Weights of a small mixture-of-experts language model, trained from scratch on English Wikipedia.
Size: 9 layers, width 192, vocabulary 25865.
Experts: 176 SwiGLU neurons an expert, 2 picks a token, a shared expert of 192 neurons.
Below are experts of layer 3 (counted from 0) of a mixture-of-experts language model. Rows are named gate (a neuron's input weights, with its number), up (a neuron's input weights, with its number), down (a neuron's output weights, with its number) and show model dimensions 0-31. Each number is 128 + 32 x the weight over its row's rms, rounded and kept within 0 to 255. Numbers have three digits each.
Before each expert's rows: a language model's description of what the expert responds to. This comes from a sample of Wikipedia text that the model never trained on.

# expert 41
Month names after a day in office dates, plus sentence-initial In, articles a and the, and word starts after line breaks.
gate0:166131137054118133071179108089171138148091130120104129164151063131134125028153111125172127108097
up0:128129143124117096033159113097146097132157193109133110121145178147159091038131082135151141124146
down0:121073103113134078149111090096124084139101076100180150055131072176135173171089182147146119171162
gate1:157120121146145127107163173088195103166142181196119147155153111192137066096158131109101125136143
up1:146163219122147167163127117168099170121030132113151160120080199115127170107186069095148140148133
down1:128124138183115169117117115151135170115170134178167088078059120221091121145168138093096153203168
gate2:129120146095158169093140104103164096092190098151111208197160111101093180190143144140076151176130
up2:131179138148152135157137111156175101069173136159107154117175106131138125164103175134115212217135
down2:102146156149150156173069147136181148158081116137171140133111061106151187130162153118060069115111
gate3:114107079175127139189077120134107154063123121139153138127149132116151104131129094182158168109145
up3:099107061102150137152118086135085147075129158095198100159056141155121135160126141122128126106170
down3:083195112106117182117170112089117115151139146138165069108116130145111129096175109119141067126065
gate4:172113122072160175120118154075127156154157146152122166069156115107074111138085092170109134113124
up4:152104156160129165142115091105157150139113128129191179115174153153122093175084141165126105141122
down4:145174130120158096157092129112160125134130164080078189133115112120149114109092099154128132166101
gate5:119153123163193152115167087108169158119124077120149179127096047218121133140132076135087070108129
up5:179081138142179153129207145157109133194172147145152123136117075121148081105142169124109135145079
down5:139134091164155118150123205122119103121083138103133070164156091169110137107101169116121179079141
gate6:082114142163123126108169149116122128101156146092094086124104123102133081143111052149102107086090
up6:135097142115178085096145155092165107125090108094082104143133197150146115168148143106160181127109
down6:116139083144090155108158137166117171153114075163158075105152188066117096109129135109122148126097
gate7:146128132216193104152107127180212164143056104096123125093155145117139183126119127143075188114151
up7:131086110181093174114182056153130097138193122118182179127179083138148071142142111148115209115149
down7:070141098141124097168200120126132174104130157094119088124088168140159085107191125120092133139128
gate8:124131120089131102150125112086140077148071138152197153126130051126129128105092095154157158113105
up8:147140080074120071127123172153129114120118153107099169175073127116175144164121166153143082082082
down8:130158158109136117105121116170122107148120088099134079186086081055069121135088182177108118117071
gate9:103117125124142135096187135115093110080140171131167094119196151067136127148178131143159105127139
up9:127186087088079155072134111149094147175091097132093139132047148201179134145123132122123139127130
down9:122112105172132120132152145167113151143120114127144118162176080088098050138159186132091101177164
gate10:157158084117130097137070146118095174093118120118096071116123128155102088126195142145135123118107
up10:121103077104088140164152079188116147095149116101153121172131140107114122151185104168129118082095
down10:169110127158115108123139144121108128121100182069110141045144122111067145119104130098143125108130
gate11:133102106167139071159191147111126205140154140117127091096117118140134154138109142156074101123151
up11:096146112070117114152103115176134181090139147174187138163168100099128103124141147123092120203132
down11:185120114102128058131106099091181079175099160063148132129127095137133082087097177154116152191129
gate12:103181174149129181140163131080090176144096117106106119091205122125098190205125152159163157119099
up12:208148102168132056098121142152091159174110109148133142114102108143079118098053121093117094121180
down12:131131053184139092051114123129132131170149153193094119164129115192157148133097139144142134153124
gate13:151141149084133132152111102115107113124060150060182097145126144137123041158084154165091087082105
up13:149128119130095087068094103081137173177140088102103160104146129160093158140122126160086127124157
down13:152163103111108185130112119187152108162164166117095111141163134074181159188161155149171106136096
gate14:082101124160040154129143124075113110147099122124138078104154147114130092122123070136134133173125
up14:076175167090126097111113130136078151116105145103166149086167107074180096162165152149102146129146
down14:149169132166093156143089074124128107130131117185150082141105109127071121116131075117052086179156
gate15:171103185113145168176124079051078085141139135121146096137150144087136060122148108088184165114159
up15:158129178104158186128136080116146098186116158093172119190122180111123142112155123120104135152109
down15:148115125192094119149170158104083163128185105113088195101161135111059121071190119201098103128116
gate16:118169124121180126146169093097134118163107123129146141152137106105129147119132205101008112112111
up16:185151097129110100125164175103108102128123158114055085130097085145228103145179136131175132144219
down16:140063144112129225100107129096159149112179145138101147107136093101090164155130063192149145050163
gate17:152125099089140167171066112133186165134111091130141112095142145098149108114072118170060129139168
up17:081156201193084131141114064105130076144139101115150090120139108124116112083083185108135124140089
down17:158111069113096124138131097095153172131063132109161124104134179050132136091130147104166172139187
gate18:179074112151145136120106143101141083195196119100100146127151079127133092139108147157120177158170
up18:129143149135191111153090125051117132140145147108128113165124199134184165105147053115098123131089
down18:125103082124126146130193162147037120182136126111107094103139126124111082103138162135088151118124
gate19:167154144101165109154120132218144141151071133158107165156120161156135156153092093116117087121144
up19:160155155108084103126131154192156172078142141165124159175071129142107166128128169104099136113134
down19:105088110102127165097060141138123169179196125065056102110195150143154151104091103070155127114108
gate20:178135143109136133104161110103170049101129131139115106095114169166169060138092097208131067088163
up20:077090044172177146172132130121128158107127086126149148168084103109086149114090116153151150153095
down20:083108104125141122090169053138123141130130124169180134135214112142127116139131088147185143132093
gate21:126139133168140134129131175094102119213104094156066119121099123137153104134129152116124122093126
up21:101119135173126160098143149148187109158116094187020085141130188144121143092139200117116159110152
down21:168111169197152106097171093123174128175108167088141115151149147096109150110147055115162059150089
gate22:160063136137120123164130100159100102155100180157119169130085127147219099102106060120123142108092
up22:088132063083144118177152159142143165121120176101126094110143121138128102111098076153125087111084
down22:128166204199123145160087117114079102136077106117184195130126091142123048181139160162091121136119
gate23:151096126110147136121108099107145100186129096132139156128152069083108091113108157112053105153086
up23:121114101074150072118138108115079108095121128146137096095142111138134119141128147120130109194110
down23:173114131152166134078103094124076173105141148119119107135128117105156166136054111125131093147099
gate24:164171124080193133130138090119115131133137164100163096117119135174115050127155116127095149130132
up24:145139198103167179135100150109077137186125100097163176079128189082146109119113075140169116157121
down24:152148192149118109095126178169086184083161144103149158119139156147140115146121103068109093111101
gate25:174081127133125188160177156143112139150176086146157131172162156127122088161139038125094145092102
up25:139100190175132145111175156147077145110153197116165096163114073097110140061114111119134161143144
down25:132095111117098107116123124144118147167112134090114179125150168136179113133116132126145090126117
gate26:102095129099096140123170180158098169082126123115156108130146086182135086135168170164128124090103
up26:092101114108145165088085131153142157182119117161116097139164183110183192129179159127118117074220
down26:104161148168151124154154185103178132078151121141053126141088093150127134135153053155122093149060
gate27:136144062153096171111135125136159178140187105092101126145157144138130101088104094159108139106136
up27:136121139153154127137114175111145126134138148094165096107086092163142092133150099139191204111161
down27:095134048125106087168151117116115167182127083100143091136157158094109159112110153081140116069101
gate28:103097163078134174101132168135110170126104125181131149147124123119101012140176100151082114111159
up28:128119160118065104157076061083166124165142123120107096067116085158122151112124132171148111114156
down28:041169129125075094148119093130133097082112144181064145090135163143188135124089103157117138130145
gate29:141166140140180096073116092144106159103134117129089089056160100164110087139121092104075144143137
up29:136177093153088158130174157109161140166158148114136148188113128109166161107128115140143145113072
down29:103137140120162170096153080149121163112157205088112127126109146083146105066134087108160102100143
gate30:135075140131179060136096130128156152144156151196091148107114141155112087103142127122093063084090
up30:136115114139046088157111095089194184170147110114128091145114124149080091105117119100072089046155
down30:127122102155149128131147126122133059175164168158114163105128102175142087107175108110180112082080
gate31:169084075140162158122102167119144139214130098143106087119141084085106125126098076066101099145134
up31:113094134158105126108148132121122134111137138102121179177182160142117157139157195118112129143168
down31:164056131106163035150119138130117100112127122096138149146170069138066073123145115186125118113158
gate32:155116168153123131139199097142082129119135154169092163165119117139119057080155088162092161147140
up32:179086100081098119071113118077149114160097136159185058105081099171124120164120141144144081087123
down32:195132048130092157111061166082128185156104168171144089133145139097170117127167084074178136171090
gate33:171112128141119108142160073104120120166136141175143110136096086168174118063105094126124143148079
up33:138098150154118090126118076145133177157152137134141095162143123108128127154097137095156124112090
down33:104156087126197121077134111148124111164150104164097118124129116218058101151110121120176129191125
gate34:143134125228145140182137134126150074213111091124105126063137111175152078078092134144085092108119
up34:096177146112081123101137205074151157099122135121155124098148126094113110117163100126159125164171
down34:123130088117061115121075170123098147079131099110168114102120115104124178176153111104100160165178
gate35:120178144153129151107088136132106157127088168116163109133157130126175200152093079111106137130160
up35:198133124189125130077131036124097105163135101145101102084186161155159139120128086123059183174161
down35:130204140152171200174138130105137143150177152053089111104109164105177147075148135082122158111118
gate36:077131103126153165156164168124109119132137096120158122138112145147161110145070114167050128148133
up36:153104177162121147077107177094116128153114107203098126113171118175156110107088108081143140132153
down36:154146144160099158082086161119142168091117088177148145117101152175126117108139111078119160121115
gate37:181106145147142122150099170093142102103148131091131158113108125141047146105081096211056146109141
up37:076121168129099161106136159085132084145144161168075109146176141127115097116041078101086057079092
down37:112091070132097076105148113071092164136087189078137121075112164065132120106130120114153169154085
gate38:204148177147148158082092119138162121173097121143136131125131132117134125150146119181107128120061
up38:195149135136164148122154115135157170159104149134176120152094113141132126147188191161125113151145
down38:138121112095143094108103157158186141116136117160148155125106118128113061169133108097148170134089
gate39:113093142108112166150153167195135143118095091152067146142083139072154079083179102146102103133138
up39:130101131159156126089139072070159115165104155086082180117123172148166096102154116111149110130167
down39:161092106204150112111059163131111156123101049092162139163051090122146149102093116147145124142093

# expert 18
Short word pieces at the start or middle of English words before suffixes, such as the f in self-defense, cont, lect, citation.
gate0:136177143119055171172189135086114112159150103112148143132128150077123075224165156150145091114144
up0:105118088080144079101134127077102118113111147164129096161133113052161135174136111094122182166121
down0:124147107044112162103135119118116108091110185135136127116116119101184126103144139089121138121162
gate1:145120109101106145184160114181069114188105145102113094153194125113141128163110086136154138100109
up1:150130115104100133110173191138180113082119124095136134144144167169071140137111145128118086044105
down1:111139154129067110091150104131139137147104158120140134121130196190116157116125131145127144096083
gate2:139115159134136145123160172114148134090134068104149105153126065131052130112147145107155158180094
up2:182139152074142133117165185136124166118130103108103108170165037109034109131163136131100117160168
down2:170134105129136100145107124145056121085154149174102130102197185112114121126185166092145149099137
gate3:102097169123116145146151127060119100094141134116132080158156154143097167190144128150112171132116
up3:175143128116186192080098117128122111165109108084095125077178121100115132194152139041104164123108
down3:127120114115202136148084137126122174152119178156142113159082118170079134143086142135195119124124
gate4:129135149135142180134140212146155108125079176150133056181070148155136139095108117147117085178119
up4:132155136204133113134140121120107125094105149130118078112145127221161115150099169120128140092126
down4:102122087179155139102133157147170099089116109131145087066114119168117145144069145134116179156123
gate5:125127149073098154163095197107092133131084072143199162081153108095144062095118132107121144061149
up5:153155144156185145106093154109172145127152155132078140133112175131147075047098134127131146122127
down5:123133130155148142115141132108161160095083145170088140152120151127087170161132120128144169131125
gate6:125068146137147179122129130139116199099103158065094146146124148136102106091085158102129132085077
up6:117166153190107061123140200146133076159172125131177133143132170126155149126102137108123118224087
down6:104173125057137148168173176123104138047154104144120094102124180037147141130074103142123132129162
gate7:077063125156088089154118140124161094161192152123061145115109194163150082139143075141126108106100
up7:179117132144106082186160149147125126086142094105095134137062161113125100206126136143115158156140
down7:028125144095062081101126180200153076170213127121081109150074096157177074116160123140141170082109
gate8:068139090136164183164160134107096126126170088108144110173167078155185111131117154116202109157144
up8:176100170069104134101086138085141072175074100132101161101094113139080190153149093140098192158072
down8:190109141099159136163126157123112118133145162150110116176132179123072139107065154125115165153133
gate9:123108178090115100102133172129173179109065164112193126124141123127160162125139127173165216124083
up9:091115202189171112137085109098117180150134153128102110155112099161174192113082111150106163169123
down9:067170167138134210187145111146107120093130138091104194139094177154122136140065114040097128151151
gate10:148162138157151136116095142107188109120141168132120125116103084149121057191091055108125150197134
up10:076093124132115075149205135118143121138114134142180113178122114127115164165153106138137105166099
down10:103154113157146156111107085107071114104108145146177140118146153088168149169138089116092152125119
gate11:053104065075136113148150107152153117174122093146127168155110138091123114130121163116052153192138
up11:096145103129108107122153172111165156109132097148115150198129137124099104134133170106064134185148
down11:143112128235130110144112045162151079172133090138102110175139154059104083068114163125132149076101
gate12:105147145090128152136098137138121144111121124070149129069147126167101096098100075111128134084096
up12:098142117181153110138102096135154120164075175124096155124122155088126114163122119106159150089088
down12:087141113148141137110083121149159081149108130187118063094121136099101130177122127194151153091129
gate13:147063167101213194187067113196123135114166105059128131095101140150173152138118130193100162132173
up13:104110092109131043125132101094118136147121088142117146095134071111200141115112104145100071175126
down13:112134091137134161089106127103142124104158096115124146138101184098122115053098142132095141137069
gate14:149136090160135101139081096099133113162116117144128074139030150121182153128120124092126133129149
up14:110124141080097155084166101099122064142123130156118090139131093084087118114177187085113131121152
down14:116141148105097179134134159079146134145196044113107107098135132130142108180116154166094108130190
gate15:068156162134094117148144151145147145142128133101130224168117116125070133211085110098141112107154
up15:126164112153060088179137120111096113119089090156109165147141123161108128151109118112086069158137
down15:127133109113118104164092131105160146122071088178097176163126123123073143150107146138171129111141
gate16:144147114121122176073170108070131108097141102077156152124068119079163091127144125106109108130191
up16:075119140154169151084167143128145152141121134096119097133178145065101179160124143161115097147086
down16:087190158130098105148148085134107131088106094115120122109170127164081096149121146159075087087155
gate17:116114124135121140148160158138084128141112089157151116080118176001101124149128123154141158150120
up17:088115174176165126160134140057137122073173166086066105111108085191143180128089128095104107117086
down17:118168122068180124147078145166151197116143066156103172130093106160113145049095125159108160092155
gate18:097108125115069127119079168122088144174082176156172129137033132085174104130107102118122131138115
up18:139111155114080142143111138145147126090154145107124139095122112095095119155149144174092108131200
down18:131146040093098169154122138120098125088102083154083199118093129126184106087170139149157099112157
gate19:133126143124160168120131133076120103066129129133100103073164146086189089107123101068100146110112
up19:109173157079154102150150117110160103149107138144134121142142154128131139158179127141143164110084
down19:184181193123071156163079093166202075196117180106086114169107138150154168161172109068163115074121
gate20:141089064098171205120114148112099109135085105145120148149140120102108126117126117160083114123112
up20:134133134132114055055096120114146063111117112101119113216109224247103153125100161124130135134192
down20:145086150067129130089117095095121110162129090159108146068051118151176148147138143103085155175072
gate21:137164088118109128083101134130117139129128069143147082103203088129187151097091133049084139073081
up21:112112144158103115110085075146096145116130136150129119082102094092180095111117131112090185163123
down21:129110087113130097075097148119083107183152105079208148102158090110142094159071130092100106141106
gate22:120147159151167187080069167136106144098164091150129184184177138127097094172117153162154140127160
up22:101081168120143117163100150147114153083109161092134170093138093093144084118182082145142110147145
down22:065177174109133141116125122119160109087134136150098098045137096109123148112142057146145190094101
gate23:148120094134098111150168138165140092130178115114118155131134162096143135123156075094073213107102
up23:163134101137173135109133097152118178198134134087073116152130120087096066103118171126069132083058
down23:140156110096137085136114086132095126139133088176075131130094140099133147123140143154115076176179
gate24:140104158125141128101141129115129070191080088123103120121173101111038121152111133095118152142130
up24:099096094182170188160120160154202129154150086105128156149112165181127189149081174167105138174157
down24:136173094094126107097101101072060150136161138164137175139093132164212105180114100124092085160151
gate25:111113146045135149130128129131070134122107151111144128190179169101106094112140114105156122150058
up25:163093093129168133142143173174159186172137107132119149123111134129122123169116074128140211092114
down25:157109124145125124114110145139137113118175112113117149138183115113187166151128107090148149081153
gate26:128088162115129145108148141060141123124115115154115146122107157100135153135146179141095194076110
up26:134124154104096196082121153158139127149048104136103137140150164131085167118132113174096192123111
down26:075104057144090144158083210189149130139110144113132096138088157114124159081072077193147120088157
gate27:172101158102136104116169133192123110122092098094160185101201162141148156166131126127107155194156
up27:113143126181173105149090125080111142123142080085126154134128105162123111119144096136157066102091
down27:177137103120076145230104052146116099152069093153132100151165094095134113109099100107106144189154
gate28:133153102101096136166095072170138142118140120115143209157107158080157109085137134149133123104128
up28:119116196108108186229160146102154168141114147094087152113127178244151098145115106088114153145099
down28:078124111145100134126110141183120150122114224161125145133124126087075119164152128169180120159172
gate29:141096080142159143070133180131135171095167130176122125122113153108088170137166117086153135144136
up29:148099125125128077129151085127108125091115130165160081106097088139165058166136133132163075097097
down29:117131122097091140117154168090123199154112124114095135128129112077113120092176082078159212120198
gate30:166189206142110166193137155160183149066185166097144171141085092102135101144165162155116124125107
up30:137086132128110153089131139128052148161202171094129182091143100125129100128114123095118164130165
down30:116128112115124185100049102124137164154120105128176144171119152149059164143162168127120127143121
gate31:150117129116127139142118157094142087090121114085171112177133129124141086094111151093164128159130
up31:193122139109145181065145099163111092113150118143162131155194150120134140099133103098150096079100
down31:163145094167133155157082121120081126143124183080112122151113124087107112136152111117099163129137
gate32:112103119086086097090125235135117115141136133057125156167124112134032144113155032140099084160161
up32:150164144132148118101101136136168122137161081133110086124121061107085075136095137146119119130133
down32:135147173164129145105115066143127214086143189121163122117097128131138160128130127132131116106132
gate33:091115124073119142097149137128082110150117218160084102174137097155167111107124138185067147126136
up33:102127144112123186165092171111134132082129048069134148068139158126123085160130138166089083124144
down33:110115163099097085163105157149110127167185094122138176081109114136130168106102112098088109093147
gate34:108136118183111118049093150098117142192115151139097140147183086095099089088077186156116106096136
up34:067115112127143140115094122103107134106135129148100103125185126086162138150143151084122111146106
down34:195078128122108166103203133100109109128173082140100143159105173106133051098174135149148140136089
gate35:077098079183152109140148190175107074138157092135120163186162104138118102119088121099130169127076
up35:120107145143152109119107146143197095142109115131143113106085055147175162157110117135163161103075
down35:176127142162122171164105139139092123121095138101114107200071131137157173157128120125097190138169
gate36:172093086130110105180147155118153129128109159136077114117161117172099134101125138119113143136169
up36:128141185120160146175153139160153137188148092149106153210154093128134155151144114107101141167148
down36:178184087092113108117135149137114182146095141065067134145097128142216113113176141192108121139051
gate37:116116155154075135134158176111137159146106140140114103087168101061159096140147100124159068140122
up37:139127165081128157107059162138115141133102172178142084157152154089063170103113131116123163083146
down37:199050152091152157189160151104045135153152092133076109153122068117158186099155099120116128129158
gate38:082136134145177148083087174126062186127132081145098085087109130101133127111081137130108105139121
up38:081108147194094130140124153133171133102197114117120086108092160145163147110137143097119125079133
down38:077163165165120121074144145132085111087155140102142105127117159159164131130092168188113134108175
gate39:152095113167095151082172102144134119175184117103078137111125131151100125089108083193030129124125
up39:102133146150126101077161093087090126152120142100135156177092150119171139091148133165144094145101
down39:157121113135136154143060127132080135122140131153154088132147105167166144126152072106166106091113

# expert 57
Articles and prepositions starting a sentence or paragraph, such as The, In, A, On, With.
gate0:125099165096191097105171136130171147139163123170160182155129144159157140159135138124153100144126
up0:140061151141169137085083147124156132105127146151173142156144139134170118179081225141148120194094
down0:145061132202057133134107063197082068139082185108153090109122129172143075095149127101144153125130
gate1:116129118119127076076125122173116140096102186137086136128127071088184111068120142164161114141128
up1:158117199131101118065113119159170073119167128128112095114158129154144113156097144148118087092142
down1:187133139147117151172116116161124158031073121127132135129195131128132128111146082190143146113139
gate2:111125095083136118127075130060161117035082112105071105140087169151147102152159158147095137094122
up2:118108168131071147145156083175110090122150137183180105141211097118107072169103131142157113155155
down2:166187112165113078142107127123159117146108182160129200140151101137092090143129105155159115100175
gate3:209120097149109182183140173161152127134115146161152185126113125139091076146120139061121144148097
up3:121113119126107095076120060122113159099157122128148123182159151087118099096076107154171150165192
down3:090157117141117182105087097129084134125096134119112132115206149148171113091108188162102093061144
gate4:108101156148136122108099126157136100144124161119165110137142053116187114168211156177067110132154
up4:136163144148158124186118180151103097158141197113110104186115133100206127150186151141084108149076
down4:103117124094094119098101227181071120126125151115196104141176117075035162111121103190116136131123
gate5:086155145133148145121133168103139121164110112103148105142124127126178097081094129100148113098114
up5:148136100107105070160082097164110133124139076153137150146110158127080121168127123111122113131132
down5:199094131119150181101113124108143080101156079141137121120143095106162100107135128105119126154062
gate6:121078227152100160137069124101087110191077152124125118118104162152143106109167113142116137150105
up6:177124110138138132126133140128118178127134066052137172182154083110134164183190088163126102164157
down6:080113158172131138145078134134141057097161181156088044133126141103128118170098152118075126157095
gate7:162141160180141095127056158168137144138127144171090186137146159146107140156165121104106109171169
up7:148148149117115106124114175179156167121180161157116129151173152144109162151088161115160097152169
down7:150154137106136127081126095123121178114058170123118103160123121150090104123134081091168100104151
gate8:111197105165117093044185105117120149119142085145157124149143102112112131164148106045072151142130
up8:199140144118172080142224134154139113126133152138107143082164102141084152120106148143125104131099
down8:085137110117103139176041142111192125150125126090159118101106142098135125160168128157098125078154
gate9:154125134094123112124148138142103111072097129124096133135126112108193150169097111095111175082081
up9:121146188164089125127175179137136134174126135058148103163127107154124174128125151161160177121101
down9:064076152106158116156101095112106168104088126167111079163123133127200050119158151173184100103170
gate10:127096115151101158159086137158096154184184168152107126102168098122074047066106120148175172132198
up10:137126131139124116092083168115092166077152166120082114115137072138087092047110132150169146125158
down10:163129126139163123089158130146049138120096112143121142176113118117130170069129033091169135110156
gate11:126107091171149153113110178045131102151137096082186177110116115131106183155150179184159093129094
up11:138140173109116159136141097199097168163160138152114097110112126141144097045101146082124162160179
down11:123110114141157154164191120153136134095144185099195143120112092187134123174127097151133109139112
gate12:132203060148112101096092109144149150099109109125108132209140111120137079111143063120139139128122
up12:091051169128134148120188134123131134154152143164119120123136132137145168144115172111103120124170
down12:059122154141163119122126046145121079149122123131106126132058134165136182107114067146113104148175
gate13:102071093077114165158152192107173094176122057160142190127107112153133120148105145132117151133150
up13:111089162094102186128151135092105102123117149100171186109157132157130103148090166093136112155179
down13:128080199111096156121110108110168151142189106169131102105105092136098081183078171165129182130131
gate14:177113132168142165109128181173156126140103116157056176124164154100124120101156098156174125137072
up14:073068116117128127100107149102092158131161159087120065145088151111178142141118091101032088112128
down14:123109105121178108148159105121149100150116105148134139135181049139164115108113159154165093137138
gate15:091093134168113112116164148151109100054138125098150085123181091068120120106084165075171104125133
up15:156141108089096094119093187180130141124115084169150161154162144088129138118154102094111158161157
down15:191172140133116145108174113144070140164123136105088116157133143121143110133129104192108175153157
gate16:184105186141090142174146127091060091141092155158091146132104079155129169103105103164102190165120
up16:166125157126134162168159161159155109116153164164085186164140129105132171115150112135174122134093
down16:043097089154118093147111179115132150143174127074084136107121157190108164125094176138164155175119
gate17:198124117154194113092127102056099113135170166089128122092083154155159128091153130096165126090139
up17:113102158090076138148111096175143105147127099176134148161162129086118074127151121125133174142109
down17:094083136084167131163120089150117156127149127100030156153148130166118116108141123079134119112185
gate18:122135173163093185149169142207185145157121137117128115126142189097104120100144169138094129170157
up18:148148124114139098109126175075102129102170139112185170144096110108142148149098097166136119093160
down18:173158127143158092144152147163151062148110136157142150160153102144118110186121133162128172139137
gate19:112101168181142118187216149136115139125156099066120090124150135131148182079083136142133129184128
up19:151112120176118154113126160161132111101146167110103163132108105122133203123155106140192163083087
down19:118144084128154168115099086101153152148181126106094130159096120121081126127183158117112163117126
gate20:099143163100119121108127092124167090173131138106125178145101121120147151209076103089145151172090
up20:156069136144155159130135120150184151111147105170083130120131189177107143103150106145092140117170
down20:097139076131101152130048088135122123124130151074178095145095096076100167087135115185126114109149
gate21:115145173131179084109066117177160115166172140179112168152159177129132080157056111156131114118121
up21:135104089103178107154159098121127152130111088167124160105137178106209148106106125208132133177131
down21:141132126123102103181136131128097131149073126118132138168140004095151110134095145124155114168130
gate22:110172084161150185151155157132101166117116124106142104119079113134116149117156137117101138206101
up22:129084189121123123091102111119134118189148127102117164133135144122152094146095130132163082105179
down22:109002154138153101088140102149139127085128150144036160136076124152126148127154091108167124128139
gate23:116198104110179084117136125106083145173135227163069094064149114118133124124105147123123103194052
up23:141080118135126159127106099128213125087160049106105144177082108116145211094148154100138140092205
down23:135138177111185168087158158132150150143189096114124088120112095114099132097163102134122164158089
gate24:200102096165157135104072153169107092133088132173127125134070137112119137118137128065103207131158
up24:108085174050157160142214110103118105147121161160158174106102129079121184103142180121100127109105
down24:137070154120175123165138094159151143177212146123108104119120128154059084192173097039158122158188
gate25:111140151055142133160114138115125120063112140105161133181115154099124050129114099130118142130121
up25:148122113159128171119123120124156139118134155148113127109140128092119181136139163118137156085165
down25:164137098174121104166124138136139104142093144131117116143160165078143147133078106126104153123073
gate26:126114091102179126158107097192118117099159126060167067135208151098132101157153110135109092078154
up26:160092125095116126119126134159116102162121077088190155116204129122117107107175223122126128058141
down26:164106178141115143146140166098069118131143099180107115109112164162139173215110107091119139119163
gate27:103128128120153162090101110203101181153122177074177136096159122149125118175165151157089132084182
up27:099125157124182134125116096127142127106192082146111125152186101128085149088103117161084136182132
down27:219136120097121111101127117040102112120150136130113111149150126162142082068127131161102157095084
gate28:167133142127101119118115156109111101204071133102162067115155111134107163098109143141090106130112
up28:128162105113116142153084152050149106142129143068092141197074098178195166085166132105127104146210
down28:144160088084130097097134159156156100152149154150179172087103123131081087087152167151139117163084
gate29:159159173115135142144111140117121130138090189109154167122142112127114117191155089072056177138149
up29:171095172136122151113120155163111130129142146097165152162187168123158118130131086115148121153154
down29:123104107105114111089155129140036127102133099072125184120145158148140123092102163099142153076199
gate30:111133061172135105122129120146132132139119145097094109172129109160107128108127094057056149159118
up30:127118087107117168146088137083156146077129175119127139137161090082127140137110123156187155152132
down30:105117178188145104158164154147167150134079129148108159121069118129099085101119152157172128143111
gate31:131091120188144114131113113115106150165174100159134070169128089130100110086104086172144166165120
up31:123130139105089146069193088136161136153140076140150146152153108044128051148129104157120037112133
down31:202070067110064130088128169162141077168068119130140102188127183124141164144138165089188149092127
gate32:174143123087151107156134177138098115115140173087157129175143135106093109169155126205128151178098
up32:090127161160129119128143098108169107131154227152139129050129109103183148176093085196149035116118
down32:104075155108117141139147118114183152086159090084103100207088121077108094142142161168140223091151
gate33:128124130098152118158115134126124116112085126186155126144131124105160157150123180126177167123174
up33:091186171103177109151142129136134111158121136156109159065100145101118146108139101116169100115196
down33:182090174132128193122115161207135078169130136161064145110107104146109154128149155187177117095186
gate34:120170223114114135144132131109143075086115169132153136115114107098242103179142175189108152130082
up34:149180068120119160126170134157213088143090098099166135159110085117139107178137156092174173182176
down34:126134213108195132101131145122146184113126139086103146132171062136110205089151156173165106087128
gate35:089145134179119178119121116121094132109113108059155109097138055128134155144096166133072136097137
up35:142157112071114105126109133137171097143086138205113139140138174088078106085186097117186175185104
down35:227162128100088113145148105174157154160142130124077145186091098112139157161085126116149082124172
gate36:152142096133173121130097116138122165184114166178121130069151163198135180124139097118111126078157
up36:118109134137137130114145134146128062088159068130131123187131077046144115147161156123147175138126
down36:106101143100138108110144160143112119167174060136098075125110114081130134154144090165131163180104
gate37:143152102091126156132112193135145110096126143112164078095117165106150129133202130162176126071098
up37:142165083159113092100129136088153105095132109076145073078150150106151168119184162145159078100128
down37:157153098115130193107128141115124134145127070098108157162116153151200182105163115114054177110114
gate38:131126113159146177118165123181163167104141065173156124150127105128112065085133205050133059148115
up38:129084130122160139104141142172119141114163131175155137178130134092135104129138108148132072125083
down38:131132142091138088155099081153122156142133136132105129085114154207169125130160142160106135095181
gate39:076149178130097120133119135105156108169123114141128136110138093163133108204119162130079152090156
up39:107152130110100125112145109102121103201074122143117112155151081152160128215142123163071157139129
down39:150103145170159132138099094094098110128166115164211095114107110068141128131143138159112098113122